From a checkpoint of a small mixture-of-experts model trained on Wikipedia.
Size: 9 layers, 44.7M parameters.
Experts: 256 ReLU neurons an expert, 1 pick a token, a sigmoid router.
Training: a variant of SOAP for the experts, 286M tokens, 4365 steps.
Below are experts of layer 3 (counted from 0) of a mixture-of-experts language model. Rows are named router (the router's row for the expert), up (a neuron's input weights, with its number) and show model dimensions 80-119. Each number is 50 + 15 x the weight over its row's rms, rounded and kept within 0 to 99.
Before each expert's rows: a language model's description of what the expert responds to. This comes from a sample of Wikipedia text that the model never trained on.

# expert 8
Description: Commas and conjunctions. Commas, semicolons, and and/or linking clauses or list items in running prose, such as ", and", ", the", "),".
router:73 84 43 47 49 59 63 69 71 59 47 67 26 24 44 69 36 44 53 39 42 36 64 60 55 50 44 43 48 39 61 65 46 61 76 63 52 53 28 41
up0:49 65 36 59 26 39 46 46 26 34 45 32 43 54 75 43 54 73 58 70 46 34 57 67 42 42 75 53 31 27 37 61 59 63 68 35 53 35 53 48
up1:49 47 66 42 58 55 39 39 75 39 43 24 50 59 31 32 48 44 53 51 82 59 52 36 45 69 64 45 83 42 57 66 50 28 71 70 40 77 65 88
up2:39 66 84 32 50 55 42 51 77 48 33 36 63 68 55 73 56 40 42 43 66 64 37 72 36 41 53 71 67 64 38 52 46 71 36 41 54 54 69 41
up3:60 67 47 44 76 48 75 34 59 35 45 56 37 58 20 27 48 61 45 28 50 53 46 43 64 21 64 35 50 59 54 46 53 47 40 24 65 43 40 73
up4:50 54 69 56 71 65 70 55 46 41 68 50 44 43 53 39 57 31 58 49 29 67 38 44 59 57 58 54 38 61 35 42 90 41 71 58 28 27 33 53
up5:53 60 44 46 82 44 82 45 54 23 52 33 52 57 52 87 84 62 50 44 37 59 32 54 37 47 58 41 65 58 74 63 55 57 42 62 64 43 55 40
up6:67 42 42 42 63 45 47 63 41 35 58 50 68 35 61 64 37 44 40 37 36 47 60 41 53 43 50 59 56 40 61 70 64 51 73 36 56 50 66 49
up7:53 42 23 52 52 48 64 73 73 44 40 92 61 41 41 51 45 53 60 42 06 47 60 25 28 32 75 65 70 59 57 45 43 35 44 67 74 59 68 70
up8:27 50 29 38 54 59 48 63 37 76 55 39 51 49 49 55 72 35 26 44 46 62 62 54 15 36 72 36 56 61 54 36 36 45 17 24 19 36 35 37
up9:58 55 48 56 74 48 40 74 48 30 50 59 56 47 49 36 21 47 38 61 54 32 56 67 39 36 54 42 46 26 55 64 50 21 49 53 44 47 30 31
up10:50 51 27 76 47 37 46 39 23 54 60 24 33 35 48 15 44 56 36 60 61 43 33 27 56 39 47 42 56 70 48 47 55 40 40 36 41 44 27 61

# expert 15
Description: Common nouns after "the". Ordinary nouns after the, such as family, government, town, team, season, County, years, often followed by of or was.
router:32 49 43 71 45 53 49 83 60 80 37 65 34 54 30 52 51 36 70 63 11 51 67 14 39 42 63 84 69 66 56 69 58 19 54 35 65 31 51 52
up0:47 20 58 35 34 39 34 77 62 47 45 39 33 48 49 46 43 60 73 43 78 25 49 24 36 43 61 73 59 26 52 66 62 61 39 53 56 42 52 38
up1:22 47 50 32 55 71 20 59 30 29 35 59 62 50 52 45 91 52 33 44 40 43 77 28 53 17 56 39 72 35 46 57 57 71 41 45 73 44 33 59
up2:39 58 58 68 59 55 56 68 36 27 46 24 63 39 49 44 64 37 48 72 67 33 55 03 34 41 48 64 43 57 55 57 68 46 51 56 29 63 10 57
up3:48 56 55 59 27 48 77 23 44 35 27 42 54 74 33 63 52 72 48 52 42 53 38 33 45 67 86 27 53 74 71 61 49 59 44 29 24 28 59 75
up4:33 65 43 73 52 35 20 54 28 74 61 46 58 79 49 50 37 43 49 64 57 57 60 68 39 59 45 40 54 61 49 33 51 45 39 36 44 58 37 56
up5:47 28 65 33 38 83 74 41 36 55 36 59 61 56 69 34 44 55 48 61 54 58 58 40 66 57 48 38 61 44 54 31 57 47 27 57 44 58 45 70
up6:31 51 55 55 47 52 80 45 49 75 71 50 58 53 45 37 49 32 57 57 39 40 70 25 10 38 64 72 50 36 57 45 71 67 50 42 51 48 61 60
up7:29 27 49 57 65 82 39 51 52 42 47 49 41 58 59 39 39 44 63 57 24 73 37 46 62 15 51 40 44 39 33 47 37 59 35 52 46 47 62 71
up8:50 33 56 55 14 30 63 51 57 61 60 43 78 51 21 27 36 48 53 66 52 25 61 49 58 43 22 29 58 50 42 32 64 55 78 57 52 45 64 43
up9:47 56 67 55 56 62 64 52 60 75 55 65 41 54 68 25 56 40 60 52 76 43 75 37 39 56 47 25 58 23 60 69 62 37 64 62 59 41 58 60
up10:55 27 57 63 29 50 46 62 75 54 60 64 57 33 83 67 53 41 34 76 21 74 64 41 73 42 56 53 49 40 58 65 50 47 59 39 58 47 63 38

# expert 13
Description: Digits in dates and tables. Leading digits of years and numbers, mostly 1 and 2, in date ranges, career lists and table cells, plus colons and dashes.
router:57 82 63 57 58 31 46 51 42 67 31 44 22 76 62 35 34 35 73 31 19 51 51 62 57 10 42 30 63 55 52 74 37 44 57 57 71 29 39 48
up0:45 56 55 59 40 61 50 31 20 61 56 60 50 62 63 50 49 39 72 62 58 48 40 64 62 48 58 78 36 31 56 49 44 64 65 61 69 50 35 31
up1:53 54 58 55 43 76 48 23 40 67 45 72 37 66 59 53 42 68 68 59 53 62 35 55 40 42 63 74 27 42 62 56 63 58 54 06 70 46 48 06
up2:40 42 64 57 26 56 49 34 72 64 26 52 24 41 38 37 46 68 65 27 68 49 72 50 41 69 61 49 26 74 48 73 37 48 40 37 33 72 40 25
up3:46 58 69 52 35 62 46 64 30 20 62 35 47 82 56 47 62 52 58 25 41 39 64 33 47 73 51 57 33 57 37 78 36 61 59 72 24 35 21 48
up4:56 43 34 60 69 69 73 43 32 63 33 46 40 37 58 58 45 64 53 63 35 44 45 44 62 44 64 64 54 54 47 44 45 49 88 27 59 59 33 51
up5:78 69 29 44 36 68 42 45 39 67 61 41 38 55 74 44 50 57 35 49 64 27 46 64 79 60 29 56 46 54 37 79 58 73 47 24 58 50 68 49
up6:55 50 13 38 44 52 27 53 55 46 24 56 38 47 45 63 54 48 54 40 35 44 54 57 67 15 62 72 28 45 46 77 76 57 71 40 65 36 66 28
up7:61 45 52 53 38 45 67 42 79 52 32 27 46 41 56 61 45 52 58 41 28 80 45 89 43 55 51 22 44 41 37 54 46 59 53 50 63 52 69 61
up8:37 53 47 49 58 34 53 46 50 65 65 45 62 69 35 39 27 56 62 49 30 62 24 19 51 58 52 64 80 60 56 53 46 27 66 61 70 63 40 48
up9:48 65 71 46 60 39 62 71 45 66 47 63 42 51 78 52 30 45 48 31 27 56 24 39 46 37 45 46 74 59 56 40 51 32 76 49 46 33 46 52
up10:40 57 68 70 61 72 27 38 47 84 59 41 42 61 40 42 56 42 39 20 85 60 50 51 32 47 33 55 40 00 68 57 52 44 71 32 51 72 27 33